From a checkpoint of a small mixture-of-experts model trained on Wikipedia: 67.7M parameters.
Below are experts of layer 2 (counted from 0) of a mixture-of-experts language model. Rows are named router (the router's row for the expert), up (a neuron's input weights, with its number) and show model dimensions 0-255. Each number is 500 + 40 x the weight over its row's rms, rounded and kept within 0 to 999. Numbers have three digits each.
After each expert's rows: "mostly gets" lists some tokens that are sent to it at least half of the time. This comes from a sample of Wikipedia text that the model never trained on.

# expert 14
router:537491417504433573520509577500470506472494457551465491564505478475520506484507458435563451520412540472493521473514556509504512442423495480501533470577568552522534540467543471531442522559478518423476561474497425553482508514477531514553499561540496489419498433461481429470606479458540501517528530525568506550464493586457458468527595486382535530443569490511441523616589431501478596510526518455444481484479479503454458461490569473502451552512509520496545469508558517513502542549464528504525490561533550468523553440473510566504515535448548491518578460532519501452476456464465527553446487487511507530553511455459477494530511499494503471502460511462492545475516438513494502541524526485485456473512491550527534523486490465559528509523542507500518421457531509470475536489516518
up1:467545583508484523476415509419510543497518417478465448487450482523470576457544476509478521547532453521464465427527499479450492524505486495469467519478520424503490449543482495453574483553561486524481441550416502517488433482457464429565503516509476495512461488548507600512525460553481518471504468512466515549509497482579553541475442393507435441505487505440424469427528422526535515432475516517503520494422471490493481533516459480481482423495514477382482507473532513549448476513531448545466504589513473525443477506467493498489559492483507545450464508443502537466484516561529465539467529509543424478429476475489447523490446483424443487507499500518590452493538528496439517478510537448508501466489479517394410475502484498529501444534488451472487552537506484570451492502539468
up2:475496467487506521576563531546505544482562482405477549508458494494521489508448550462498507507575546540412476528468471527525531496563529384482471479471463490474495463501483494476477431522487490484531448516561552467456498455480488468532406431518512439551496429485542466589538470504433472466579521515495466489494557474512592503486517456568522477525520504461524528507519565421503451579459483528452486529526425441490518465556513496562400520520566440492476495554446493405487489490498488504537487449482565532448464461450548514454471481418529477477510531481541515526526443554524553491560513551480495435500571533522534414503481516516499518589470454529477495486452459508534520543511512559516517449428543534466487450506462499559472527538521486577530548515493469510493486437473531
up3:501453500507487539468488441499451523495544495481550477465524573534471557556573489466566503469498597507575467491474496482504454463528462464498462472474470504589471481511531557496532479493493580492526433416526493449507533481554509480555455500490540474515536528493489526491485560496461475502445455512546494472533463467541531554501438544492485484514583505516522567564430522483525494546500552564564493453404470544525520505551486515517591461500550502495480573567486501521498397471529565552468515542431469552536469538617471508519491494556444489461514462504534374427447486547496477520437468522511523505512493488519451474478503521540528434527493569473510547493521519469482457414482482560537430551431550485497486490482464525511502492458531581605470486485513525535520553523480464
mostly gets: " ==", ".\"", "ddington", " Festival", " River", " Cup"

# expert 1
router:568483470484428539499529549527488510542533475460506519539497464521518509499368454473539515492474508509589528462503421498521529501459581580480535484525516570487540490474486536571436494491432554435526486499494523507485489527385414595473511500514447527487535546493523423487499477431469502494457544528537471474504473530510481442514574493483527484466484526491521534556569452497481542528525525484402477451524486497466456454488561440530591470468487450489458505469500541469520440483521490437541514536523457524525522499532532557497528476525497430551567442491538462481506514489523459584420517517502420541458451461513479421496508495525484528495476482433534516525534481448562515510532497540421483529535450479508500538533490475514568418475528559475587525518569548430499564495548476
up0:556500541541462458510506444515509539435485463483460504529503537503508480496448512406561534474560569490468504602538522488495524455573551481497362432499495517493433511466514481576463506458470506567489545522527557563505472450478499458468438490486505559533463462482468509447519559469512486516405506462496475447444522545492454459440575554572522456505517493489437533406469454562473492520483453501565529497478562520526506588521546533552447510497503508530559407491420479479546524484518486571473515503437485461488539508514438489573554448453535475471456481500536508519498468481564420533519548457522520469487508524583543505500476449477521517482512486505505569546469493560468473527559500446534449573466502488558473511550503453479493503464490568466467544473491451445462497541510480
up1:509541490493607489534484510548412416530504514464535484456487486499509473523483548541530520546447474510526458541558456471495495546514564433560406492519577503489554486404456448467474520471502487496463473475526457459530484517446532498478493451489489461512496468513528572484551566516504507578469493538503431414536488534483532501428542519498541476526491514517468517534483507505512483566495586588545472492444559493467513522567531554492487479507514541470554485559524553518558491482488467523545495552448482473505478432488496513478511458502459514530500516536436450545501396460510627502516508522596518554476519508583509488550484399497503470494459567563467484587531532559544491516489518446522462590501526431493500517469477467452502524421477566540499553509502500469496543475565460
up2:583446532471463476560495562521534462436555489466467530468435524568520499497495544470470380454463439462485535521527486504391552475560514510485430489389440541530452537465465463436564457455523519473514456492495451536518515508504539522464427516512510469503430460479505499491537438561493507443524442487507427529501476513547475452496452588538460494495493473539532427503487473511494511506491549610441517489547550463458522522525546479547463511539546532460532468509482513462501476504485500488481474505463459527490514460459516460448514537504536579543487415499483479492533475511516478469525536481448404469494537510471513538467505439450517556498465487547437557515499463520488447498430563498488458556442544527537463510512500561499497507571558410440494550542588506507498431438482513
mostly gets: " others", " voyage", " Clade", " against", " Representatives", " forces"

# expert 6
router:469527459510538509519509465546475542513483462529522545426482515545453503518487539540410475458511466531476417518420511496490493511523488504487571565444478470477494496492424510477561446450445436470482465516484467418606563527507471446511457466482543471580492483614470520471491542555454439479534505473441511505456561437540487503575462494579503530509514449541543453484455511425466493511513561518518576447510573539495463563547494524547502496452421537402516543458453501477466525475464567434482548453475490493451476507535456500468468468487441500510460472510569571555459499500464451442508496537484454526459525574487502497524485494466459455533489536469456461466518540511496447426505539503465500548531503554435435510534581526553509504491457483515520511492539506576505482456468564
up1:508499520497424554548459557492480471536488508478493461485434508486546468534471459494540496522562561539531627392522543498494477531507590492459545438521587497471468545548497507580474463555485559481517573537581568478438459527492545508502465499515530551467508502393575488501588482472517467437524526516535480472541417518439504489468506556456449494507437457484519500641482529566487455518481509474496460525489480497513536449520496529522543538495465533555515505551538495533486499516512528478490502534491578480453459514561466505522512466500575503522516461526492539537524450521536459490498587443480510506553520507518499512497471464514460461413550542462508456501483420570623521451493536556499453435515497549572545522479501472462477503479533524545497469451478532469491478483495484
up2:506520524531533493534438565503470506488463489485547479582529483382560532375502512519487473516543488509438511469470532547514442471573465488485474500474541556452429422461459429524508559489500447560475504518449508510434429495466540469522511507561565441471496530534475528446510501472408510580492486537554457510487498474436458479508483490562538466545490502603429488562563553530511451477554484480511502473479485498471498511541480495466413456507512420461490518467562470503529507520468536557511540501486524476402480535489508455494477501443561453489491463501520493535466492419456438511546455526483513405506505489478463528492522529503477518502462496453469484498484551460516515522560452435530444495496496518503465465518431575528485558421567515520471466443519535405416495526527464
up3:522520365537476550535483511492485525586543481516512490485522554485442569499433467489434489521561517419475468485447526622511515510545561557525529537529494478399485523555517580575502441563496544517556466496428563432543525448512506443528469476521516449503487468514479584517537489496511462450495547483512492547538536482483476541555486483493443464576503454482509522536476462593500581482526481430522537498527445495519509492491499511489489505493435547463484479532468493497508557441507461516517452500480570437476499528476530500583488535494486435522496559495527539532513504519533454465518541450516541438536519563480524497518540533487460500472505484528547504498500609585486574441528505597545428589494519514500501448520506541521473453484545581551513478521472499484501523512514444
mostly gets: " Sta", "s", "cr", " Phyl", "curr", " Order"

# expert 5
router:527472533518496493517437506471447491492431496554507508538539547458468538518517581539518460475533579466484508499454496467480519519485437507506526457449497553535546461463511499472552508522471534525477498478471480420443487481583449433483492525505506433475554535550473563509478526507488447425524492492490499535462492488490558570517490470505431465623467501504583522486441520547492501540471581468460528511538480463501528425464445444442528547522499490477526525503525513538471468500494409497497556522552507526454534512457446472490424502582514516512472586501486438454420545535465451540525445531471431460534472466553541512461528545532554477467462581443465479446549536486448492508502557563485414460460534602449505467587479551468525490476564542516497504531454418496451553491493510
up1:416467425518522543530491479521530518437504534510451511494436505470546436590440539512455550471500539465443453471491518523507505525516468495476486570499533468511476489495405502470536435401499526490475496490500489534525539556477500476560583499429530542466484533529551493502520449517597525455487531431487551494454520548466522480491580460533467520526516417452514467576474558521433527431579510490429481487516496461562502499564429501489410440489462504515549516570522477545512482545480511502487433534478456551444516454554475493420521455504494464557465545508525564560491498532444472462505576508498461423476479501528441511483515496539496481570519479560471485518533518548509548474447556517462547507550523449566521503406517546598493468529534512511534551465498523493453532463529510
up2:431506464553504471513424466438483477511536482521473545529497476503508518503473514498504527475529501529503510455495474541508566465531485542492431492464517478495454590544366554455541425542535432525568488523436541466513418380434480452476515482518471504514459537531523546626496488527505472458517532401500463506537547507487509492456490477460462507517562508482474558505482471524463549504478409497468547554511452460448516492450511520508486482418499467460527400543522501512561451482443437499554476523439551486528463515442501532505535437508484507517552540463481494455569510541437452456553555470451497502526499592588526535491458510543397512498482458494522526528496466523536531516456508525518500558444508548501480528555542511583473475471503467457483492527567438477484533528474486
up3:502566478517515476531493567506528635511506527434446495539535473491516497515484488533451534447449435420490528493513452504494423400523494472523535458477485523466505465480517570457490431488574499517532506534537481555486453554513497525472486505489502436523504528576502516536504428474452566492486456448522433435604505455535465548523595538488562511493556432512531380506496491564521525466504533501502501509484515460568426483507520499438490490475537525512517494500487501494545505499472481480456530513481491543510526469498578509468461489479497398459469460491494577450479519499514538500587543523564501459551504561557416533474501430518462463496502518567513512522505533533576603565514470423502469528515465478524529514478506587460487482477528467512510534400465521448542467454480506
mostly gets: "|", "=", "|---|---|", "|---|", "|---|---|---|", " while"

# expert 11
router:577513489470437566493490531476456475495510437568459511596506496465499490572539449549506513553543486476481465474572542515459479532462513468495512529483529442555525378499556444544503526500490512512488588527528542516504418539507552522498508505551507566432516505471558547443517481530489568530433436498456512519454524565417494580509404560525476518506455506429476473513503441519417497448471508495507508573457466471511520490548461470447496532532446548498483515463468554510441476472459510567456473444500567451489463487582470457508504448487525547501479552538450528468589498495587487519504500470559507520575489553472525453505472522549519464487461503532519467572473444500572514514537531467576465523533514390470523514497440536452503495534477482507477450451458524523494498474491482
up0:553438465453499460546490561470506476512498503504466492509590573431502503452454483470469514485429555491531491506572496481496433461527509492490521499535545514471489561490472500517458481576506471487537574471547554482522491456486481470510550453520501487571479569471418522574585433521480528473492519525539487429484480519552519477443491520472500466553484555511495573537446463476527545525499505469537553470464602507518540432503455491524508489580461524511538422490427507493561502525577465495525487473484521438454448545513471438524604417514514552533527522437482582527446460415575551566491502520531447432391497517564514507511482482446450478534497485489550499567445540535551525455474468443471497512437475549553475473512522476511489529521516462500435513476521472484444522534468516
up1:560475421480581542530566493519512516471548495550472561548575486441426514504492475543483493531528530504525456492483480504523561535533502571505510533508498441517526466523477442484450489457510495494523596485499470537561467520583450502527521419496479405510483462522541446532489507527497488466507464516415542522469465505535450510455454494517513422537485446518483500510502551551483519537534594550544530487511516503528481451461445525434574415509548487419544544523418519533518525492440483532529513465496445437549421514483446508475442416533535510406517507435432545507502486481496470472601480564514512525456533479434506504524509456531529471505522465576528575568494502518579527508502442495450553525513519467493504495536467529550538416476491524561468497484569460528541519483457456
up2:511469553505424516531444414546547534517450502430532508483447453490512522480516533534499517491453483473487509369494550522518448499501529587507506519460498584472490491510536491518506467542502500505454513491546481475480458458465485491525503410496585557527430469487502396481515427566532510469429440484455473459592502528492485422472498562478563451554492525542500553544491508483458537500549451488518489471482488513504459431453518529456471469466441488475445491442467545556543448441453489491479483514494465492435509492536478546528493472475527494503523477496501601515477378548521438531537553469472450494554458549536449513498514491547532475432560491530484414562498484548487493480535473570521504622462500552548452532499500470501472495494468523486451502511468460492524441541552418
mostly gets: " designed", " department", " ENG", " mm", " roof", " Votes"

# expert 12
router:489510515470478519387423461483483420526517488495495465480466469462477497481495431476411551553501473499553560440542447466553445560426526479505558540516484459499518467463534465501505459554463540507476512506465528480485424558486507549545487570470528559429520555457514512423463494495521573470435519515398531529464560487468493597552475491509478543475486518498547428487441511516508447473448473460552398565544438541547541490559494468512568486535422428533452518497448442518492516451581447508496523500517530491477477533564535441483491521492477547547471517551485499521556544531555490464540541496488557486556498476468547498432556526494503489426419473495558468497525533509549519513550460550454527522504480429500525468502536481498458537481450514528545470479450516531553531521543506
up1:505514537531545496435491482491507520482428495455530572500512456486445403444436459525488521565399498462546439471500411466457469482490535541537544522507427435471490465553554500413521456500549499503473565459513488528497589521533535523524512503456602521419488525506473582518512475497531546476466500493517529415504420472548535485447472482487471518485491524452485500542534533504460504463486529597506499518446482457507505496534499528492543524490532420497487493489412490397514490508504477464505546440472508463537478522514500515483523477432434510426518447483479506528496455534519503412500534469496532508445484488510447574524495479532528476505536440564496527485382487500455581524496440464528549532419493476518470537506504500462443428516450508555504519458571557504577538557511446
up2:516478464493483497443510469493452498461472487524481611485554545471490444489484524413526570545512445524530465527526561507496560474629488498530534513511450462449496491489461539499447503534553502470417499484438509498464544461597515531547515529470498445537541551524489551586527570504537507531548465449458451498523518454453505476455533440467473441525511522564609550514525564477462560459483516455451491485558586475520577509498492507482495516511492461443455519526460549513508531477477571437562547537410528480444502521522560529432514528488528460524514503469562522518475464421506478539442585475529425543504560471494445529528490471486542529534436513524493527535483544484515513544501422458525560496507446541557444483522484452541417492464527465488508467477518478478450504513510440
up3:484459505553497505481488588531572513491563501544420449434489568542498432499493502461496442531449493501545453565530487499528517480523577475475488528475484471450481501503533479500505538413479506518520481441495517432609518512500507519569506504435532462500459470531507597486475469487495548586460534548479479422527517445501492479404499551563461479475488516489474465534474531516528470436479511465485539475476493537457519476535546515558536395420461549544541487480494550495514479432473557572535509482506557500455564452480534500515459450476537478451526490441545492454443467548512527542485460463516507451420520525484478517495506473511460475467512537487543597530526581551532515498525498465525503498441568498449487529604456515474578478588502472489531519519576491416491432459550501
mostly gets: " that", " which", " whom", " because", " but", " late"

# expert 8
router:474544520433503525414412477513478495517450510552495485507473531492457507445502473529485521481533498507446502486500550533525462564508512515444513622539481473503434449532554529430518478542535454560460479511503509527532443490569590447443464533520554507437493505525479549480446503453479528543459481508417522576475535431463568614547458576533520493517509473536491458458499451545509511441492493514587480500522516483487497515525486514485444546545453467537549517485462446518477524530500507524493501470478565442437477467476491440550528484439489600551403537484460560540440524454436513436473553471490575546542511477450489529470492539502565468498474509533482492497454493522526487483513538445474558439444550536488549460449542469520424525541504475536453451503470478559527531492440561
up1:522516465464405443569504545532526547469515475497480514522550438462457498458532473487478494466400448379496500503494495532393449505501540467488506450519538513475455535537530541502506511486539476463491528479480538507478524443516558503466472510421502414476386486498491561557570513525492465489533503536478503587457515448520542549486561514517471530483488505445493495530554523436404500497489502521579633437502549473491475544539575423537451489515475485509568474610525542410480527546508531466511543527521527497513531465486546567498580549507493560545537467461524533501506463530461502412495551491445500509487516407531500518528422525483507467515466484463480528525500487553511533499432497477507451482494490514524534482457492509561537521479521589513531475449512547472457522469489509
up2:504437474545503542583494506509493455420542524515470514556523461492505519552458504488420568427477529568440468486472501526505546470448463549472502472405515540487491474517464409532532464573483507466507556466512471491546543478522531435563540503553440490524514503481474505525506498475578486542529486443487493510452522515454452458490507455431445497529528445484493498526449588502507489534544480525458544390517519475492493444466341523558491448536509500583494513473548476522516557414443520548473440514452549532505540487493467515535539530510433494465510500492539456542523449512481509498528519478475495494510575579463467509512538545508450515449517425538496506539533470579496498494508539581489458481517459455519428459534411488563442573498488501474505477457487514515515408468450488
up3:505516521512467415507542438479496494564565478515498613577539518449509489485580517465426533480499509398492534479545452487529456486492566450450519446563520516457534487411493494512469535499434546534462508469531533448481531531502478529480493505546473421528500467527492438496457456519518513503418433508486507484580495515479503529532482537475464498475431470509542530567574438471475493463493494451518538540521445501467476534522560471494544546520486519554458503457497560468519512466463556517436508514542513493481392500503650545479535457489480538565505550474520511445515502517506581525452430503530517457488469480494459435500464511580534551512457513576519504524540549539544536549425416480465544467513445535531416502469479525474487452496526547519491580523471491482452519529495490
mostly gets: " worked", " parish", " served", " pay", " act", " take"

# expert 15
router:494398500510514532547570462488483526444485494494510481463503436496458490526576525491474491527425516472452521538451555550496551492469478476515498444467557496491562512444510550491547514446504469398533465515493420526529547520544410528428552468471443474540491501492471470472446568505521472463604513477535550497444503491488557468502476433510485550424473437477514510512521545511514469611518537486448603531537588541508471529543558440513512476494531541457474549507581470468474542517441479467487560498514492498562560453489453480456413477480566510453534489495444482470520486460482524457515450580479479484476494532484520530511489554456494502556491491479432584489472486557480516521510537457473445478544536503515474517486449525460451530482450518565543554454508569565584469531495529
up1:570517419478465523505521455462532539537456458490579521469539510536512543447526515451510562507552505447484418543466465412447462443553493538450488512516570525457472498438494554469503500559473495485543548560493478505420462517481538533524506480502516462448533597468476556541554457464588475524431520497477505514475505446495430515515523555457518470487496440492556495526440484479512483498519483498539541543515544547513512539495468537442451548472477540478455450505494540409545536530458527564487554496481439458486467421584579538487547522536538505448454514456503573524526451541517436474487475454472473497452570454568529480478590527521480551460393531558582517494473494481514538519545499476485448467492493457525578500504494499457516452511536558470546449511471427490488473517463525
up2:525491374546515483505465462536477463471486468500460531511458504463467482478543409484498557499465480515466480489551513466472513480441503498536591547513516448481529468612487473555483494515502499498552560497556484519536515513471504466495515548522490520466433477481437531483530559561454550470536494429522473503504478593466454453503491512479444493487517477527447576571499516471543456460388514442488505560464579548483480463487417509535538451513456499468539493516474490486497612439578505461449535438462561462379465503458477494526538449457490543537511534483498504502534438495500521538481494510525508524432584534483522447511471450469448492543525483501562494486461439557542522458526398556473547548470511502542529498486458450504518546427474455559529456478504504581509489544532503
up3:542443437513478515479520545409550531546517433499508563507455513460541501563474532518523521513540524424553442500520464518485520535566477534508543495541499413440423521561470442487553552502544499515528564523451469483507436509542551535486530479565607581425412557475471561453462483511441532405419481485517483515462474521475508485495469539480543489490500411516447499432492391496470498481492470480552539472484481478560486439500501455452512534429440490506566540487523448478553503461501556520467549504516543435510528492455557432486487477547507448464538514515464519490499473455443472494469530528539534473591468586503540472550514470541540488488526451485482534530497513492436524453569524484554459545520505562507508511502443520473504552510491465529472507494545482501503428464582526
mostly gets: " leave", " winning", " like", " for", " both", " joint"

# expert 9
router:460451565496565500487471479449521474578453534535503456473475563501527478503548521514518457519523483508526448489520534503458459484607482503487503559510439414538502473516537484557523494486558453490463476461514484559517523518575534469493508470550578570559483508555442594460466528598469519524519497497442530457495487472541567496477417528563483523485458511519434445468453521499519498444464501497592510534479485489515590536492493576447492489526567495403511545463509486463460516539494538522443588475473494455440430529557459472514529497512489539445420478516468510529426490506547507535479483527522547419487494554441530513589528461456580473540577531546437514438434535467475474448503513468542560450455519500482535537491507510447469541536439447487483496487497548533493486473493496
up0:430535457464487421495530538521484507516472447415574531465515506476508556465546550541447538489440513459461507504494512477527466508479571534488500521548508526466470482573486595549440456530542487528541569438539503513511467482469474474482474540498458548424491536532506511558576408482560502402536523516504425501484450520501523470529533530467542558539525538552485471565556467435515478504582514506485502429499558460532533528527440478540499514507496436501466459525507533534497435474516466431562495494488533537518568478467530458481434517504479467515495512507457501426487571435509461425566537519499571447533515528593537549529477477495501543547487519542568457524474463523555552475537394566480431499511478553478481506520493507529452435455545536502449448440469523520526459554532509
up1:566543478427547492499520503497503516532553473505509539574542530463578482453448510564522558506502449508441481470499516505454440465552515534557429505563540520457440639499507496462479516518504533503548512517519525510490529462525580513504470465513449480543507435582487510522561479460537533509503477568519489471531446531484555531526493512427527462505440558529499431493484478501472463516458558400502510485537461523491538513531553472550534419510505461405555423451495496540486542450525467437495576532582530489478551516456497503530497439474455456464492457499526518520542439534520494408537482535508473457532615513485508579462488517527461476521504516528536543518485531524542489577424426479454416489492507535505478452560504488533529475484523523509556486468558499428428474461479528
up2:551406426490487537459486416535469550506435445574477505523579536487508502459527472505473449542500489461455447577533508513559473530485578449536492523460477481464488488491474488471502564575415528493520539468443532419538473423527500455528483470475481507450411520569500523577481560508547492505504464485481426529523542540480534489443516538453446408503496492494526555556560460524489488503540533495499522489531483528511546537491517528445545502535395541454522414510468517431459515540433471460455516485489480462438502499471533520487480511470472484536583520449510553494581485541501496520480451429507538563432524471493550529516477491555531539506502470528486429571524432604529470479563469555512506514502516473461518468462515533609497520548483547456458474514510496490476562492519494
mostly gets: " semi", " “", " inter", " we", "Olympia", " gr"

# expert 7
router:442546535521481483492590426562485506437439562455552488441522472577477554490430534550502520482491502507482560467472434484482520560478457502546487527526450444448500519441443487545526449541530505528476518481502432526526524470454549480508486469438492394552460449449543503520496562497478500502528591539548485513495515486500445442487608418456541470513494526519473506425453482488513513450520500519487480512528507545498426528420468514530442479478483445549516538503552445537520521516551510490525439490536483491480437481478499499577511554466487517481531540530477487555495505545547472441523471494478479519492525488455472495495440495421411515480526403486569394462494453552461512466565454574446500523498487515485518489491533467605498512461449467424542484547478443526517519504578521
up1:552510500525420485503482594556520475574483562414529478476520569483451478457494468506468577557383583453520493525474532478441476441448565510525527531573482509470480495491542473526492552547479531499523527484501528481468570511493454518539533488499556534494468493494528548486596442505492457485553519483535485493488459517560530481466519505492498493459514540477546478555500478516549507512540528487417466485509471514451538422471358495489510536526505494552483513479469558447436550487515502434501490533504492465451460476493432544475556459425452491561431534490529529509417501434547523533439472504553431551461559509546513506564507509460501446506489500461546519529547507534507498484434487468463478477496442422471566491517489499517588482571520411505501422514499475522445525573526524
up2:501434498499516464517559527528503575521496563502535436421585477525566519515506457481458455548494513456538503519535475499473492489481520520499504487568491531572455461450453464380492514505426549490526483481538499502488546503502435590458502493470472482529504550526504453495498495555535473468420556457502412433462493474539566427463513489521454546434491472438429492472568510482505531490510572522534469480527494512520514542512509532483565540453473532511469533413437439488568433444508455498590563493464460578518459485531506415428495460498473446535431514480512523483513560505531478565528493529518399494422484543476494501540554459469554541520469510525477530537541544471477521479506511525548463573570517435464489491492470538512513493465494544537509500482549547538551529581440472
up3:548485492500443454473550504519446520532520485487512484492445481504502541456519396490513451443491533550580430485528546576485497382453496586513466429574556614592514503473500456540519591510485447447568513462477499567500500496529473543551523528485508461456497531505521470544477496532510432398483531548609545513468477470498497509500451508447473516578534459542482514590508530477560527543438526454417479477486520510453492487478532444509537455536503523481503490521530529515511526472485510485458555527472487432537472553422445499482459506527464490514567452552496439488468466472447477590490479530469392484530518472478497502530502472438468447485478551471516493471544524521573533535438439507528509533480550519514476481502492461486534462417509535518518477495502478426493539485474520
mostly gets: " by", " Sri", " Ant", " Sar", " ibn", " Kh"

# expert 0
router:556542496421544532510532474497603481498556543481514397470518494484552530527452486468525508511549431511470525542527457520528478541532463529451512433516466534493465495548453478491374488484550528510550465484471525509422519508459549520499435456509467543489524467497527505500518455482424501521404461483477488485502488449503411465450511517466528532417465521429404481431551506523462530501566465550449506419527470477522531516463576520495500537479545552600480521457478460507523511504473496581574459502546484571551536530500611523508546554474516479470542498428504518493551554507494491484547507513495503539488488479539470481471548493574501487475515507527484515530549522430480477537501448478552503547539470425544456488455547547560565489583556507449479487534529475476457475440495443
up0:519517500507458500471523497521488559539495459422503522479491480499473388470505494522495497518433491533482464481459463429412541487481468537494515576539479425404520471503552455517581519501515493474486529545540453496510505474520495517589441520431506538551463513456552500525598493446533496484531489460515499454508514487492453491469475557434499497488486493448531543517536466489494525527502426432454469553471494527513507489551458484480500534554520425573504486543506574464479570493552514463397575508540421544488504428506476486442557536474446519472509437536535461541441467422492548553498449474522485466585513474486569460514501482516472565521512495536537548560551420524524499472474464445607502521510470538482558503500461526547509440514449407508518475562556528497436553465522519
up1:491554492479493457482483484493472488633504530490524504496492505572567542473467523525524514487517501555461502451438438484483453509514490498541504490542465479483508448538434549522481460556418438503531513499526528409484452497502542477505472519507513433564468535537498586527477526528519466524549603503481413452565547511417487519433473470447470515560521530481448551434490527461532513544474561559472517455529469591484508530492407578493510514549493513541495467458481462547562482454496551548389524522506486530530446542531442465471505519517558571537476458492512497552484447528469472450529484490420553472494542532486420417493546527546476453465458499581516466485508511469590468498539502512554450514495420479488489481575516490489465477472524500513563490511442458527489495499446562
up2:494559524530510537443482467520505454512475542527467509486406484528505524483480481529495508475505503532508473485486561564522538552515504545565524564475460470445468537561429545441499400562562407545479596458508529482504567524455515508546446492530497551527448623477544537487488497500568418484526483504561516520499513476474491523545558558502479532595453537474510418469539572500487527499545487553516498465506464464514510563483427544512446456465436527567477507462524469481558482486528522477526503495474573503490421542504486483566477541430461574517424508483540431550481533476464483473487544455495568533513491447482451549494465501456539538497501425619485481496477434470496527499512523512468483537500511562493491462501502455573477544520565465538447443496451481532511551486484461
mostly gets: " Antonio", " Animali", " Francisco", " Paris", " Colombia", "ș"

# expert 3
router:461462540506563494509491482485483493520572546429480508549471582501499453509525569513520498510548517514450498554545526495559529517586503355540452518482451391549461507503530482482574560515498552508473441543588476462531443464516501511450434438512420531520501530523525540513457517514508539568530457500509492450485490509494616502522449511526486520562573518479529457471488564465503433514475461481534434554478464444520567551490485569519483504517543463518456499528516527499541497538515493520502475453457489543515517549493483525487427532498537486506430404555447507505501515546539593475535537520445560486507530495503543541481492538540551554522573522562458567503445505467492462492509528480574512483511549500530451517473447469537407580462450492488475532477437539469518506549517502
up1:522462530533554364450542490496447534572482584448554539477486495518530502521486479459534483447525568538505524452539538504481440496497584466514492482520468492461396484482495536513476495536516497497501554499537528520452560409535503529518484460491491476478439580532546492590519518490491461496529535448474504451523525482463540495501512521470439542530522530577547544474499614506573466540521458450499498546526562541534504444535484531484503406477573430482505453514502491557526548486544558386529477447446543448486483482485545500534521437533492486552508535464533436508573471498511508494496430521377512464576516513433499527491542500502532562470521515552520514489490516473517490425424508544514500530478520527513485472515467534541456562431541484511530524584501516527488524534529444
up2:559503464496480528440497482524452529488526527522529514578482502478557434480496534468551449527500461492513541513466499535425519543399505528482488458573560501503512482519478515521437468560516511506514511423475476560512481480462518455463482515533515530473480506490505495480518538479558504513477526526443490536485459545465479483481522457459515497418450486467435587506548477569483510525499481477539564433539514498497412424556513463509474568415534443443471511555430451484548484490497447471554513525552491471492533419446514545530530530404554519566528481526525491429525535531489477527533506586571488484485521483541476495553566507518576523528444396557453566549549473447474526525526420463507536480454509553521548456465392532529461423496495574482467530438531496449477495552483505
up3:570466466436454460474530507487526523479475561499558491518499515483472498397533561519523494497514424512502497487541501572522483456552557492489562461447503524420499501566550589462530463537533562500470513441490509418440490556547478491513520500525523554514513567548466516509524482573492490425421466431467569479474504531492460527504471597501491514546473440529585486518489521505501572525402514537535471465523503563530501388532502544493475477502438479456484538434476509518549474455561452499564532537413519482540482497442517422512474496501490526493507478407522476493516464482491373489482526535528542487525565504544578517506476469501510511434463511537493512469517469527475552450503502472475566514480496520423572505440547463446468472500504473577508532491483505548473498526447431
mostly gets: "On", "An", "To", "Ba", "born", "Lo"

# expert 10
router:516501498547399495529500533474510491460465455468528569491431505511478516456516469451577524512526545480547500421454507546463530437502570541492484458555548556482550464548505510587490572460507419457501548555461553536524490558519506532510607560562534499503500594420513472473519536527500499416517496505510564554519477507522514498477528484537533449454442457522471510573476374560536511473472480489528549571526562505473461457434525461485530517498579472479531476526519480540478525435487539486462506531515462457490455468512492496510566499505510478473534558493495495509506459466523498474459503467519486502518505520468494479495484455434504444492529436478573432536485412529505509526474431516481549412487513450452480492515447482338505432511500522526518516570496456452490454507474511
up1:476461516482574516441504498522544503574466514487512503448554513487486506467462539421426526541458503507534470569498545497457505498586484521460575564520436395482455497554536483509499519528523510525473496458442565505483494401502431489581473461488536470496483522531462530567474494532566397424445541474469459446506485445500476529462475555518436506487511478485475486471497501492555489497518464491555495467426481497551547478558453564420511501510551452456524565492458517385495523524560527508474570505455497495505437536609455488532511482520392524478476504483555542493432493509460476527456520551513545467468482513546494488550496469543572561540566524492427547509485548469491521481520492525515510475464500476524491463484532595526467520541544515524448548512553521574447542479521469
up2:483481432513455569516452478494451542428494512493519520454427538427530525552471474549496589479464555499544550467557477443504472414434517491463485527568521499530512520551546542481542498484516469489515568472422540530501422478542477430538528499460519502525487478514452520494539489512499443469385516479589469526485487509559477497447595507456490501542495513442487532468547498484488577489499508468507490480497480539543503546517518489421503530477470452550496484537514480497513464506526492505510460489443513492515485510436565501547511435522472508505575478494488494492571535523585507585557532562524541439532442570475486496483453451474434523563535566541563531466539551549488539516608459507459447527579469457517515528431562487457501479436519523481517469450525566447553511552533438
up3:443504447477467444513560494464438467488441437540436450461456491462489529488508504496398453576491475398485485472473387501508449441442545438468477415536533467501541569507525459386484522552515517549457515516495527505556496466506470550487520510472467473419497471481510523526537519465519543513464500490488492461469433546426514566461623536459457510474534453509554501507461485479523484527556509532452468560551531530513499462516527497569502550474503479523549433608470480486509516560507516582503513478504508523461509495439517487539522466520489513500509502421506521504507520521398451461495536510437497567550445524511445477478531463585509511496480499468517528523541519564476599512502510481495481519546568535513563500509429447522561524548530538518520544539522539491496443569484502
mostly gets: " wife", " woman", " think", "king", " regiment", "shore"